config = dict(
    hidden_act='swiglu',
    routed_scale=2.5,
    balance_loss=0.000421,
    balance_bias=True,
    num_attention_heads=4,
    head_dim=64,
    positions='rope',
    qk_norm=False,
    init='normal',
    init_std_up=0.0382,
    decay_shape='linear',
    dataset='wikipedia_en',
)
Below are experts of layer 3 (counted from 0) of a mixture-of-experts language model. Rows are named router (the router's row for the expert), gate (a neuron's input weights, with its number), up (a neuron's input weights, with its number) and show model dimensions 128-255. Each number is 128 + 24 x the weight over its row's rms, rounded and kept within 0 to 255. Numbers have three digits each.
Before each expert's rows: a language model's description of what the expert responds to. This comes from a sample of Wikipedia text that the model never trained on.

# expert 16
What it handles: Line breaks ending list items, table rows and headings, plus the hyphen or pipe starting the next line, and an 'or' word piece.
router:139155145096122149222138100143079083107081101078139136115099153106116141132148110119112151159104138134145142120134112093141107132119129157119141139148149105149124139126126153120116102144104128104111084138082149143150112141124187123119077147102121114128129129144122131130133152131097128153108142108105076130126151144134172108145094127122145079122105147112109123132155123142133090121093
gate0:169131111133111144087128065098124115104106095154135103129145155123107101138169136107093144093087150087086120095127097122136126161098157132103174129181121111138124103121144103107124121174128153134153108121166135116147109132138129080171134134144126091103107123190151116076111162098163156126103164143133126130144174109119143118118123095124123128131141136155119117171109137144103132158153
up0:115136137144122119144145137126153120085146118096075106123120144188110088121162120104137112107097142117107170113154114139112146140156133114152117140133151064072107170122129125137179161131140164084147152116121130109145138127154118126148132123171145099095119143078110111117120146171122114125147122185105145126140119129138125112155167166129152138116106114163118091137140111141133091103129
gate1:166077108142161107159140147112144135135104108108116115137119127136099191120172092160163126094134122139126124129139151107111148117109150112106120141121078177125112147131082126151155130108127136110105134122120128102155141110142165149111098112125131144127149089126111136123175084199163151096151118110128110104117103142165161149112182088140120101127141094084140141125136139127175142142123
up1:146159107104093130117136125156138145141094127155142144158114088143092143102130143095143128151150131101147118139124071126153106142158119153118085188167112125105110130117099130146131150116121131128130145161162147091159158115160092068146089120121118143159101136125162136132135129148110126158140122125155122098149118122100110141131162119145099113094114154109129167114098117154159133170153
gate2:116102149098123109126091094187141125131141135090115098120179125122114135128113119085157131158155120089094184117123087116103121164163108145117135159130138125120105109155107113118117086148168110109074122143047153143141084139117178167150147116128152135086133145112117109136116125141129087140086143164100105146094132129149108116133160110099134135141107126160134104133126144129097090123140
up2:141124128121151104130113180128116132135139173135149122142165161124093131139145177162134163109130129130123087140100139095143117145147117122118115106111140097124105180103140132189136123108131103155079113120131110131130137114096100125133134106126147158142127114150132153159121145131107137126136111059125117119174126125131131117136166092160081105147107151092144140103136117093163102117141
gate3:103176124098147102146136095065075132096125131134148143093138124122138128163105144135118089148130172161091129091151126141141119150103157104114123143095122156123114110108131122121099119179118146129123138136118137074103213088125182132161145111161177108099091162186151107133135154089095122168123134114152117153097118074126105136121124133108115122148118168144100139133107112122161149160121
up3:148146138113124116132118126145118121142132160103115118098152156141117142120067136151093097142114122153092152153121111099129115140139105093089143137059185128157090103133150150142170125142149158110108133138140132144083176100106124105143163116148136173106149127141102131113131127135115121162171140084135123106127111120087097123126134129096121109145164140106112123181107176139140103116117
gate4:108148182127139124136138091119121120162131095138107110087109156132125088115163079080172182113103149098116137105131104138137120153144100111150094134124103153144153064094145137137120080130141143092152146141129121108165104148139203143176126128113131122102142135132131110109106113112113142140113124116117135113118128152072160097083160092111129117151145127134121093127136143154148100123128
up4:095075119131159125131117083137164139134151148129138122150128133143163145118133149092120130103129120123173096125121111147116132139162109150150109121138138116128106145102135103160170146142111135129168138159137117123086107130154142132152098102099161095106127126141084144170134143132112163107171113102129158135106136093135107144125159157122130131144135103085152102125129139144130090120119
gate5:154146105106119103171078141126081159118130139140119105149152091135143135137095139165101148103136123147138128117098131150200107108168159169095120180092124113139104111118131147114140127123120173120125128132112124154131122159123151099096155116044114148164095142129116145128111118159125132130088085149101123104087109146128133128132129126141102123120115144111147098134107103085115148071025
up5:127129103132100125123083089126127126099124173120109128155093123116110147082096131160137105096156137087177117130097111095138154094154126189133083138130143065123120136080141132102074144114137164124150161119146128092085122131162146103160168136082090114140115115117102140129116146125090124099132129134133124127112138107119108152096173128132125134097147157152149103118120167105133133116107
gate6:099105157137137116117133126156164145120159086138132124141115155117121126104142158121112154117144123125152155119096106135147181153139158129147123113134146147103114175137153117165122096135107105111090153122128163123105195157123159123130081135166128133167109111150129185121108164151185125136136098120124102108153118147123087157155128141124103137075178165128134124095089142102123113135149
up6:157125140164201123133133172088144129153092149094101138141166115160111171149139093136120129136110153156123151147146098125159118110128122133150132134112178098106095135156127066116087122108148129151119113132189130129128156104109098118056113099150158080149145107157142141156119135131143125133110145107076107135140138142118122107148115171136112087137142097137156110079142123108126152168153
gate7:141104107120113117137089128136120153124145170138129093134113118160114141093119143142127146080094150119177117095131139182124138123179130160137118125174155146127107116121124126138132120102146152120107090091117109100072106101111142155066132113062140134158107129118109119113126095119122154127073131183143115127131133166145066155152166145146129136105146126110113122154150140133146103141133
up7:145126166119105131100143143125111155149142123128076114154138116175131125103167125155123139138109118064121108095141149154100118150103113146119119122158147102142114161132141124129108126131121117095134108109127089119098103114139106146140146122100177131102133126115120122129116125160093114145137109168135098109133134135181111142177158154098120144174117133138111112120102105131130131100124
gate8:139118150142162139169136131119122118132121113116124127142136139114120085155184101121133118157119159138082125160094148151153098135150175137101131106136178117152117099158185166117146087134081109133100147154125118144157147139152162181122108117138127129116156108161097104179145101126196132145123138108082097105089157123095117124150168130117077079106131149140168103110146150183125171120116
up8:095076145157129135142130141155161124142094128118113122136136160125158164130131137153116081088173110142154132089137091129146151119122144140143152121128111115138110167093190117097119126120100117125121137105136107124163104090187117108101135136111127166162122162108131182163116106121081114136147126131147076094070092084146131115141158142148112148119118139156159127133120093106091145115124
gate9:134130098153130113176156112162134093147130099114117084159145131126115125128126101131169102161163162121125138085144140101173122157150133151149123120143127184135156145126125079150105102145126147119124146095115113161145153095116154095123114162113147112163128175105119134129097130098142108161139126119137134103120175119139174106152135149144171105154094163109119127151139123137127146143141
up9:127119193116122158093136110099122122141142123095110165124112104139098106115153105144107134084129169114117118175113126155098148101118120067141143146132156081162126123109160093096114137133143154148143135098129115157131124135169056153145138134167146167107139111160084127103132157161107119156104106121094126129153092164142141120120126104147129136116152157176139127101162105130123138134132
gate10:130113073134118131128119096161116139138113138126107112150173153137149160168150096144135130103136148125164140123117157157142105086166156103124108134130106182150173114183154124123157141124123082150110125111113113140137117157123124139113173100141119086161154186161130140098097096064130121138139158127143129090113128108104136125109085157136164103114117131129094123114110134137120122083120
up10:129115142095141111128137091152142128139143087123133123107132126097146057133119130176119106135131160183082161115102172136134159105076139103146149086134158148117118134134149124164137067112181100142147115137110122116132097145107149115151138141113134103126137140140135141106098111113138140069102155119121127100107110148089144112121097109119148152109130111144100115137118143090164123145113
gate11:116108101126112115140136160152159127147121110129152136100165146108186138147115108123167147119128152092162151104166150135157113115155131144121153127137140127128140133125146181156113122086078117099133116100131106115105121115148109124156158116113139084159103141112084159104130135107147125148114126149112100159086142142160160123103120130142164118141117151104129148158109107107095182143130
up11:118098097144123111139130142086101172117111163111125145099145108142092092126102162153161105122105150077090119118119162130120121140098165138156132094124141174171123069094149110144107108139073154133108145156134141143145124166146093127118130135144157156098091113111092080120121121194125113122141118155096125125145149141185099132113101137150111139123137173076120132139110114125077133110137
gate12:118117086134102081142147115158166098108103117111105158165160146156127134166141123139117130132133107123118108160116100106158150140131166170114119122122130138130169179145104157116183090107127213148138163140133136141144109138081173135133090122157107094112144127147118126150110133159124139141154154125130107168136191136122080157145131126133120129170097133130060154135138097130121100094123
up12:130108108094163113124129103154158129092137138127075149148103148114143160166093149125116115142097108119107121145089135093152126086146140136099140178126122107137119150138141114088145087122090160151108129144078119168090130148098113168123142116112138099149137119164133142156120090108135108149115150135168124139156132129153104136141154120156097122145161089209099128111125149107175119143144
gate13:134129096175127105141115098151153131138086093096130176156139120140151094137111127088118194170155144121115156139090120173131107155123124115120158102165134099139168101089100104128126162121151134133139122129118122150149097124155161154138112114166114130145154125129125128095142180147117131121145111107096120124100138125074117119151094127144141158181114131135100149087156112128099091097135
up13:074110120125090130157090098130104111151160138122115141171133134121141113099108115104132124175135112165118126153089111141164149142119126158052101139084128116172158152127109116095108130142116112133139152067136146141125110120183156127159138130091106175092133093097110146119113140133127116098175132119114108143124165085105078147149137148134120112152133168092136154103119152116139081130073
gate14:133132137139129114117149122104139103103122142144121167151118167133105137136134129151165122130110111139135112137102125133138094106114084074169135106164124105133127132124110158112087104125093139117165136132168168172157095138104138125185171135141149155085127156156108128113126122131134120139123126139131119111176097137142126132083138138135132089157115118140144131110119134131146108153101
up14:145141082143149109154118083119130155083144122152145119149158113122136121180073136093152131115086125130123131146120155147139105176165115091136169137152137169076132119129119183122136138122136132136149084128186120163162112127112139136154120132116110105108142133136141101119131140116136134123156156152156112102107160169110144154123115088120166129161165147120109094157088154120156082135194
gate15:108129149094140143154070134162097135133157123109091121162131097083102110155105107111113155138146148130138143068121143125158085159154112108121113112126111101173163118105147156126121118158080144132106117119070108141110132097139111145077140155133194144107107162165163114086139114127136127155144128162131090113154118151132146062151086089138141095123162137115154099119152143168142167123111
up15:121103094132144127115122135155163152140121119138110115113121112094086120058099093109144096139095127096143133090143139134135107128157133122119118127139142126049169153152142159126132111164079115091098139121118133113104096109174115146092132121152125078154130139147147125146107105080136113075111129113172104133211136118139148158102178096128109145116133053138135130091143111132127179156146
gate16:127100100091103133113103121144106148103131163142139138139097135102139154107140124109140096108125105135144144131180106084134159110143145178092143130151125122114153144096161104103128080093132115146111094182071136110119087113140095137139113130087104124117101108161147074147115144100096112092071154125109119111148100126077121116106093112165137123143133117086146117148140136126111162128160
up16:168097082108105124132103122141114140064141122160147122102131110094130161096147120173142123099112123149102156145170113067156169149133102135077164172143114139146131135108120121135105093142151119124155117117073118104107104106143094146120089107077150163160148112161160115127091154143084082146134103130111097118176083167172133153168126133111114097141099126081123120121091125119147150128141

# expert 31
What it handles: Paragraph breaks, heading markers (==, ===), table row ends and en dashes, plus the mid-word pieces "us" and "id" in names like Bhushan.
router:142152089113155150200188105148123118116079099081062134124099121104120144129131106135118131109122116105142159098120087133136141133115142151120099143120144130127158134092136149112146131121088117126119118105108157138140145149142163143120099113093126109128141131172126146142112128112130136165140142125152114120106164134103170132096108130103150142126134154139095140134111103155123105120088
gate0:101095118113120163139133137115111118153151112122147151127080133110126130116099133109131077130135101118166147115079157117118181128166097127140162162124129162132149069119159099113171160128090152132122113129135121127147160148147132155093123116112078121158136167107149133123147107101174145099135100105095110082115114138094147135148160129153104128121133115133129132154136149148147147150128
up0:107176155130073122158158115132088132149142106134139190113110154123118097100098137121146108117110143113162154139138160098154127098126173117149125178103150148135110129113150109121131125125100096149096098146089141112194134133135129120122117121165090098176175127105164104114120124128164147144110105137126081104110144145157127143159100134131142153139117151141119152090161118149135138087076
gate1:157122093155100149155153117139124129125089142134101156156114127140089138093137114160102130130076112137144118106113137122139153147187167121118154127146156097150093204140086124097129153115087151147152126173190109130144100121188100149141122141132168113155107090129101101151124128110181143142139194125139142104122182086134078136093122157108146097099144161131149158118130101124155125131134
up1:186151142167110099124139131111168143164168120128146092121145157151114136160102130095134139104114151139117170153150139142095143145135112120141127174133118132144171130170116134122117123145135128119156137139128194128125105105127131168166154110099155102174105136124124138100110120107117126141100107098138101139104114105140100174152141163109084115104111119115130110146142096145115123168109
gate2:131108112131144120129168137106120136143147097131146122103146109126132137123145118140125125121156123142141146124150079122098161081172155112076139143107135133109113140144145101145116161125139147149103113110122113154099079153119133141195154117154126125143095122125148092137129081123093078174107145166135129087100135141163067150132170143163161171136122101106152176128105090158121122124166
up2:141127122162169095125146127130174127149130103132133101128132113094107133115125146146137154132144108142143102128138097102196143118151100123123144161104129131090146131121093123147092196169138135071154097110169171151136162126126115091143118121106127124070120132126146118089107084136108139104117124123149118099137205173084080088140095147133113132159135129121154118164109066141152096133152
gate3:111139155105110110092132119103098099120086116139120157162126120130154076163129119132139154092184138123128142083114091128156152157140147145137131130090139083173135172109093129156152085085041171177096096144118120164136146140127151163142131105124130131130123138126141102099143148129134144147109114087170151128173151140114163151111105083132121159151115140098131141112151126151150152119170
up3:116146132136135125115111052073156108138114131117081093121153110139164143122131142127146123125133111104139126092129122105134095076089145137148167192141144113099149127152144112176121106140141099126176124139123124161151112142095101081113129095130166160128065133137094119136103143139108125162114077149156091160123171115193083160114119134142161136091117089155182087127169117167123139176139
gate4:070120117096114135172153128186100121108120152137158141125147082122126122119137094163115152133096161119088150141162130149176063136108170111116115161125144131142152106133107125139128148138131165102155123166093119170128094137119132086092120155129096121101116127144188135117102129104122119155121143138134163098098126158076106122151136153175126143102103145109105128107116106082164094101088
up4:151112166146123133146110141104138132157121153120144167118090160115094135139163150131126161180124098107174102138121115110095116153115105150136125110120132157110127175195147139127098143128147108119190123117095142139107137153143099180158156126133128136156116113125114086080100135147079143119118145091133133104175123123174113149147126165142111083106176148177128087151131100130097137134102
gate5:088139122163129084134150168138089113130147108129140161160127106122097123166145092119151119127149134140161134143144099124113113120106122093164093132135123188182113180107126124104120084106122076156107131125136138125124092191118113151126136149123132104153136114085089161070146128099167136135123096094124108082147122148134099143171111170143159150148132130096137141112133097136143150136145
up5:129107105106082131128135103148193116140108128139100151129132075129120132093087135131111116170104135136054174139108152151108124120140126152143154151116162122107130100131125140107062152142135157132175153099123161184103141097138111116137145090136142144075135157129140101175135085117082135143142146106131141157087101112110095100131132091134126089127119156148129127120141136136140153120155
gate6:115101121142152142139159081146148103132105165127127119099089137086109161134109092146131129142129132116090136126134116132126118104096104128117080080125119161127128093102132128141099154153173108121143099136098049182112138140139127092124150119139098171091123157080147161110128125095130120124118169120120126096134123124105162076136154104137135152127163125137136110116114085109127109096075
up6:114104118100133141170113130180107143086148130136145139146073116118144147105150139133138135100154098093167117128113067161193137092094123109155123100142160123113170119114108106125118162126132099096151145159121107139126155089144134146128147131143159179127095131101141147067102099130117076143158150129095122152123138097129152109074136162134100161107130106142152154158121140069124116121152
gate7:150157116115110099154109129140121117168086143099125136128173117070123137168149113126145107180121148127103089123116122135092117091097141131093155166161072089093132169118085108109136136093127135129132159103119110146120119162121104132117121098159154094114100104143153108172148119131135163101178099143133138159104129163128124134122151100139166152148121096089148130132104119119134121135149
up7:140188173165176166111122118161138137137088140125124133126112104104120109121093131133110138122147153124132103147138090093106122147109115149128079098102131103086114138079113115136066162128156095132127093145132146129110113124099149115093098119103103145113144143096133136133151148170173129113132140115154097168114125145143086152130132096136113086137144125105138116122171118124094138117121
gate8:200154158100174158161152133131088113125143107135095114092147121136113139117135107126100164147158126118125130088133157139176145166064128120140168143113142118107176115120163105114094118142138160124129113114183180142131106080132141109145169136155151132132137115121109116107109105131106106143154118153139118133159137110162141102158120138140144106136151153176128146128113125167111116095140
up8:178123133102147096156097148079121109143103153140132088082117161116112128155098134124118162142098137165138133124084155118121101127124163133052132123098139125166115143136148107108156105152148144136154140118144121109148171109110169091145117079178151080151141133136169136069163077114174146113131115088083131114094145146142129110124172112114110097145106080131114121141123151110144123094153
gate9:097134155151151128141143151114110133165129126131161172113044110125094092143138125139130111110128096141134159146114112160116124127113131112144105120081144162143153096138146154147155097172140143159156120120072130104132120129122166177131124144098096163102149138123083166091129110132062157168067136124135073145141145150136129167156113112138109087132143100114149104124104146128119101115157
up9:142132135177122123091074095172116121136109095141148106140118147148106053134156145108157131200140125152131121141124118080134147168148134148162156139141115115161114114113150097099140160138099123103154135155199096134139127136128147057135149134155177110132134113120152125129143139131169119119179148119090161119079116091142159092094130162129103122145145137150115135178151101141124159144141
gate10:127128131148133129142080096141136100142148112099117149164129076097109152133125133134121158125111123136167130124120115159138142078134096120117116141131104161174161167166106110132083112156118100156162125119101139122167153110150112151123133176130150139203130123125140153135130145112176093139149146102103136147128129121095112146114158096191131113104129100105130143120137132139166163151159
up10:136118104177147129119137107132086124153109157140155131142132125109143134146128117132138155147139145101126159129080124122154158127134140123095070143153086153142173191160132112136151129156096130142165166106162075171136150120137107120137066139102154102155152094111096170118106151167123140096129175117127133119130147125170098116096140112169082135119140166131123158126113129166139151147181
gate11:120099147140130091140117129139122107129133150098102114105143143174184099152125142129143135094117145169132138115140155110105140142148119158149149155154151097133132150066122172114156136144132118128109147123119144163141140164110130211132139131107149122142111111132095196112130119151123114139111111097149144125089133112108125136100139126124107138129139102129112164133169131128140091131136
up11:132095145146117101094138153097138158129157171127183114111126145149103141129094142132113152120083136160102103136130138059141135133135119134115120149137159096155118088126112169117161150072113177090114154130157133139117143145147170101142110089137102121100126109105160130106122107125125104118161121162139128092142116116115109123154131114118107118137140126113104136111078133113121104088157
gate12:113132072129132089129194100148068091142107147106098118169139163118165158150159099129140076165105127153116135084108108127118107102125110141103171123145100103139130097127147106102110113149118167125136140117139110104135136110134109159148143148130129148164111171102112155113136097126088091117115130085137134091124145120133147164105122118141088130131113098155127115127097146088119082104133
up12:115121129132114144134116162166155109153143132141164119089136137160129139115144121086154103095141159134130144144111073118159191164118153132126135085145122119094137112120147114159100092122118173157135117098107115141164135109097100166116123130112129122123130165131131147123164129114132117128130146160109117113097143137102118073186124157146092111160113090137100096118141112127131148154119
gate13:085136118141079113120118133125097146105088104133133124144017135109108141122109091130138117083094111143156142138075108124121119107142149153102127115104135132137125125156118155122095140168129179103131107121114179133125116150077139124129147089086126108117117110078146133101121107157088137093111121106129107120110188147120160167078121131113167117113126159116132092163139104145151109133099
up13:152118119084086140156122116110111115106109091139130136131157146123136083131189145099126093121144132122126183126119098105118126130103154130172158107120136149090178095163119120078119146116145075116139125120161118110192097169101162106138134156191127129132151093126149186127114079172120140127143170090127118146143087128122143127121108158139105147104131152172119103145148122127102113122132
gate14:120145160119148125134164116158122124121104104123134174090090104098122132129134085138145109103135127120124175126116092120114177093152149118088091115122124133154102141138145184123161123154135156106137091134099103138132104126129148196117112118076152102108144133164115154162150137062115156131129103157130110126170139188089120118118094129164120144157163180077150119098162139127140121103112
up14:139134071139135122139092125130122136103107125133113132113111122154117122109113081140155125122075142157169147119126094107128148112116102098120119132135123118149156119077099153114162103147160120110122136198121129131145131132158178136172112137112156106118120152136151142070154163127181153089122123137140155157152160140134093140088134090126142110152137164114115112167125124138151123119129
gate15:150138156138097156141140128115160111179155132145158146106114080131105130093160151096098121168109140167140150156161070141151124152110145112147145126161141130153115125189157094128106108167159127112148145172151109131158142148156133155129113116125185106135114150141040163076135106102120153138130105130122104131152139135166148120113129155145123129145125104156133149111151112100125136112109
up15:144126131124072102144156122105177113122144143137121111124155135131116120168075095104144122115113121129096125094141157074126093147148176179146126132172158140155089109120169115151137190110146150136104135144159088109110150151158159105151117165120151140171125123092138159110122159111136165125115150160144126136062148081084139104122118110141128117135150148119107119096126129156121107155157
gate16:111101138149121111156161125126137138163101144124129137089141138116196132129163124122119090125121150118131136118156179142148157131121135138170125126099113127112092136148130091096146180111154119121126105176104130150088144100136127100128143148142131088155094117160179170151135135164156109081096110079131108183096123103104138172113153124140151126142112137146145140083149119137143095116127
up16:104125150162099141143133145143140152127121108135108123127147131152127111178125140143147101143120161115055149119122113127118184123141097172131071078104131173137150131114119073115143124137100104131108146089072114107137123104144145163086150137100164125145137157106116130088148137158119100111093139141117120129079159160135117116146099154150137119140093113123147109146103104105118117124186

# expert 55
What it handles: Nouns naming places and institutions (University, City, School, Church, River) and pronouns it/there, plus word endings like Chap-el, Marse-ille.
router:145143099131127093178187104094135108135091123081097173062108180100105140107135085150120112148101154123126146141103113112139100129134146140133112175139110126139098129137149136097131114107127140169136080143129153163126098135119102125115086116110107117118126132117141112130136156153109129110151149138116134159110155121136139146133109154168143109112081105140121132139095082171123125092086
gate0:142125140133116119125164095096117119148097130115097145099141141149126104148163156129164165172167112125089199150118123109110114144119136139067107100105118168124143136153088135101123143155104114089143113128140170152153099113141118106140165110113119135140139139105117125104132134080110150155119114097086144159168118165132138120106141112143145083140175124104120160187128129085126109137138
up0:152126121106104131134100115132165126148150096130110119161166152194123123145102097110158148117155105092153154107113130159156150146161119165080147107123070086110113156133128140122118121095148118136108119129142087138174151145150118113115166136139152124115104145101085129156107106148121133132123112132144136124107062145130117170127107075142118120132136143154103145090109091122106116094105
gate1:120133093085077102101117099074136125119141131109065102148116132095112147146116180148107153110162144153130206137108135136116135114103104092150127126129177079109165149106129110119129147105118113116107145175102106165112092131108115131147173119132113116173149147140077161136129122091115136140142129107150122128159153114107171126141087152144138148112107117120115119177126102145108071105139
up1:091125146151110155139117137147092162144123078149120120155129111156120102133179124099165166147155112158078083140103156156120121108131112125116110107140081135134127101120125148137120155139101129088111126129134109129152169139110121110082136149100154087101152163130136188128140142174126112123111138152174141137129108121156144101122139149145151089125172127106119085131131119116145145132116
gate2:132112160162102108146108118138126128152138110145101120105110130122152184138114116159121137127073132121122143135133091134088147133126120164155134105124117075117129126126055125102152108131131132118115138140136162156135084104162137110132134141086169146172139132152118084116090123101112133165174099116100106117057142143137161116102091142168086109083110129116094131114118137129153136153132
up2:143146172095144137128157127148085142141136129106148146124135118102088100140133091117120131090179142133164140167117136149097109129114100112146172104188109132106154144126167147177155134105145129127143129109151090140134156174093098105122140147164127126145141120131122100130093155136135105129093149107121110165165134142120119141104107118137154115126159088147121095151130117132111139112197
gate3:146108121131180120112117085164145135069085168127174177130071125100128168107175109141115094097125102156157168141107130139115126171137110110137159096141119150143150144141093144153082139133115096125091125128122111113097107147116104083168127123080139139139130125158152132135150172125123109143169080135134137123112115089157137148152125097152155124148065143142125119124103112111152124124087
up3:106097150064072156101101114091131103179170116137099093125168132132122108198102143108118111131112139141139116134128099094129096103136145143141116144123144113134138081136155141147138130140160139161155146099102156125078099152126139118117114092151180147115113112134129131129112100143140161096149123090120159125122121133093122077135145111135112127134131104116112135142161167118098178162104
gate4:117166139117129103144145103149134087123112151095087124105126114130129152126133068135128161151099174140133142157126117131097138163142106120135182161150142135185169128139100160104105128095110164139129127144131121176123115104158141100165118119109136098150144192133155103137132144154125160148162156116136132125094154117141124149118123164152154115135096140167092125093130173170129143175101
up4:125108134135112110181136114158090134092097157116130114091140138112062128111158087129159118141139156135133128103146106122107111163137089174117143136121085093137162130098120126115134128132116142155129100139153129142134090123137159123135117128094112120141163146147149121109132138127157163135091092156138160108167138103170140136131146155139111130112138165154099095144110126174101105088127
gate5:113147152130142134165097156121149100145127117116120126129135158111168126123140085105147106101098104119145172066146142144120133156107099132149101129153077125145094113143145068101117119144116098163149140111133138118165127149128159152104102121117112117163119190114127098113095149110119109151105120124122127116121107129101164133147120118108149118110092135135113138133128120168119104105106
up5:154147131103140139133113092139150122122156130122099151152089143107109142105125193132165142145116150148099144168105152182123115145109136150122133144127106160148127118133181101129125135091119137127129104137118126121148120129155146109106094155108088128132172111110150115137151149176083120132120126128162144108151158103157079123131141105087151197146115168101156119142123137134093116133152
gate6:102115135129129147147124100129124123107162092106127102120163149135089165116112084128132136133157105117117124083161059127083118134142132119101116133103093124118072134137085131131128149140122133164131114150130143136085098125106160120156092127139164174101121149133085153136116082122118160123149108191136127156152156150167192132125109121166094082101137141105109118127080135150124137111156
up6:192117091138147129136108160096159130164128136139118091108136108125142141097144093143106122126099134140145139148112116112118173102153144109083164116143155142127127176135109148159072098169143112135126141104139127137110135177124108107130127163161141127136112148151129176137139132093106113119100080133145108116138148129148166132116127154083107117121133137143132173115124157124105142097125
gate7:150149106112114127109119130154156123143125118128165112136128141113151105116118142127197153101133132123146093123133071085128123132101118129112128166128113148127077164133103133113107125105151188117116111114131160136105127169118089138117116113162098138144166123136147098137135122130132169101121149060102146135136203149152149110131119123170124118102132074083158158080157118124105144126137
up7:125152112113114145128096076086132129152113140130077125121124132159167136109166144106066145146173142154140126173140105121136112102127140158141121118169170078215137156129114123131111143112126184140146139133160077126138115096115127107131160154117128146120121128110141126165155155109117153082095135125136118127096146133126204098131100125119121129137148127145151139105163142073150135161129
gate8:156133144124174099097118115175114137114172110120100134110143133133116140125176170127135158149158110136165136173107092101111113115115173161130116130113081126098068154121176146126104105123177114125089144115130172122157114114118142161114106173115133097134107125178102127148103148164132147093115090148150095103156134104136119106074088145132101135108135153118097146082113132140099111143104
up8:118115138148123091161153102120128106072112201127154132115109161118111145101116128116123130164109125151105154123132182126126115163119117143112114136127119136140141140120128121132171167129136094113118117122165114116121143169101149148116104167123148126148089064144121171111190142119176112125138108104115128118092119148132122110161084142113076141119143125120138140135129132148141169127112
gate9:117085115124145115148093120129144103141124108100120102134149136151112127122124150155163156126120139153095138104161132123115144093160096163104128110116074167119144109084108075111136149114110146091138100124084111126136186123135150151149133122138137119111161176112124136121167098115147151096118120104161134101131112133129123093121135097108138082169106164098138129123134137098146117111138
up9:157105142111129140113145165091117137103136152140105148159139077154149118147102162142109135112134109116149091104111176124137170125164116124155108154163158092123123151121160144152140165173142143125098120153126133158115086160084113148113141106127107131114182139091138099160112098178146114123091110144178154172133179116140105121145113093147163141119146119063135165094149100132145108122132
gate10:141140089120191160113157119109110127160108140096133089068151124127149146115123088139134119115137083124139114121092088101186137130117116167100145147121118179136106066115109101082145147132140108114118054136122108140127136105137116149110104107075164108136110125128093117093124156110120124131122132194131145125146153110191140106139100141086141126123131130133112098155146111106137135148130
up10:110145140112134164115121149117114143146115170109134118045155088120151125168195156107117144112127154153131135090132104110089084141137164107126118108163165125146102155162107133088116178147136152111151146108126119096072160146093174119118152148144137096111123089156133148133145168076113165114122129135158120109151140135080126118132120098169103112111114140161091130106120143096134161155168
gate11:151112085134134122080155128106114104076093096121122139134096126137078128155138106129113109150134148137103108114163117085148140124089094095157118165154144112139118101109133113125127169136148123153108116120118119091128116076088112102147064168150155127158163125137126156161109171127120132120150116100079104148152123087130154128154131145116140142118146129160122161095163117147131124122135
up11:105126146092143097140167100101098108151125164128146148132124159134171142133119144154076123132186113124115089115146139100135177135147142141157137110140154155098108121096116105145117145114112119174084097156122152119168147128102126089185154113176121132140084127100128139084094088084131141144140122140091143127168107109123100120139128121177170093119110106147108122126122155127124102083105
gate12:136133153143124128148130137097115141096148186111139092155130152107109097066116145123090105110125127099118114095124156140150147141116162145151119090130133135124157079113136134160154155138144147171108139124121078102171150115107127154133118152134107130140096148118123127144138180167114153139150139104150127100142173099132140123128121098121124091116096107105107099127126113125126125100111
up12:156130097168096128109106116160125128114150181130075170143107097137113102161166173128103128151101103176090137136138140172107122155138106115132134113125085124140119125177133143092111119168118160133103127143143178114097101140105119108136163097110143124146106122150124117153114128111163161144132095138125130126129079129173142133164122145092117115109091148142122150143109107147125104105125
gate13:135186122117137105128117132093181126118125138143090119105098152139127135097142177150142137110119147108109137179151120136131156136123167134131120129142144138159105111126163122087140057086124184137129139106134106113156162151136139158155100144102114104160113150134152126145140125123126137107151152143099117149127131068117153112147094145097132117083136149161133114093141115176115111130127
up13:125136100150123159156133149107126158083135125102122109116088160125132137039152093138133151124111155172154182132158076117136163120119074152130168121127127157092086116113148111157075140125125146135089123120134147130152087160149141114156105108140155151127115165157086133162126139166130128129126146107137097123111147105142159156094101145133123090106152141128114131110109087140148144090144
gate14:154106079107183134138120146097107130117102131096173143147118111145099108166143088131087128097082092131114144138127132132119125150106129136101130138125129095097091128147138114146174150150080147139138136098152127123125162126111107103100099140181108112133132124145176120137103142138105099124135124152119110101170150113112096106143106143168154124149042134153119126081084076115134113122104
up14:114111118106142140126141172115086143137108135090120132127112163123090104125128139129115085103089137145107151165154186110102155156146169112156173143086144112121111157119128091119138129146118120124134107137156144118145152138130090160124110134162123137118153111146162119111126115122133107111129112152138158154176122141132054090151106144177115101159131145120131125153155121118135136130105
gate15:106126167165149126136162139067121135136126118119130120112133146092137116150158123186141130161202147156097136117146112138110166095133124101126124147126174156094087067138113129101135130191122131099092091165148164147192104149143091120139113153141123141130070157126131111152182139117111115160130163119124161091103139109102127132140091127166086088125118157136122092128101095148147104169151
up15:116136172140127139115138123136116136152130104133114160114157167082099094095110110096151116169123161139140133121123163136093134112111153128161038113126169103073101154148135144118169126134140157095074122174119114122095177119119150158120135147134145112142126126129108108112137125143142171104093147140109139097145116188116092098128126143168142124143115134130100097128123151134086134109118
gate16:143113141110168140142108118128110121138136144137121101152139130124121167100106102127094132132139141130159141087088139126131078119146138139078081106185154133145140117158129149145134176178150159090107131137124092074165127135111096156108138114160090109089152142099153152125122112118122124121132130128108120174120107152081139170116104149139128143094117096091130101116110101124134158137141
up16:121119092107098101090163133121108128152134081107112130084119108127139145111140124091121142109128112152106130169119100123143149068128124094203149163108103098082112131107130143177098107116141128167093172168105175156125104130131135138152153106114127193142123145108084092153110158167108161118151131137119116175131147171155092092160148144119087124139156114157138144113126118128118128058121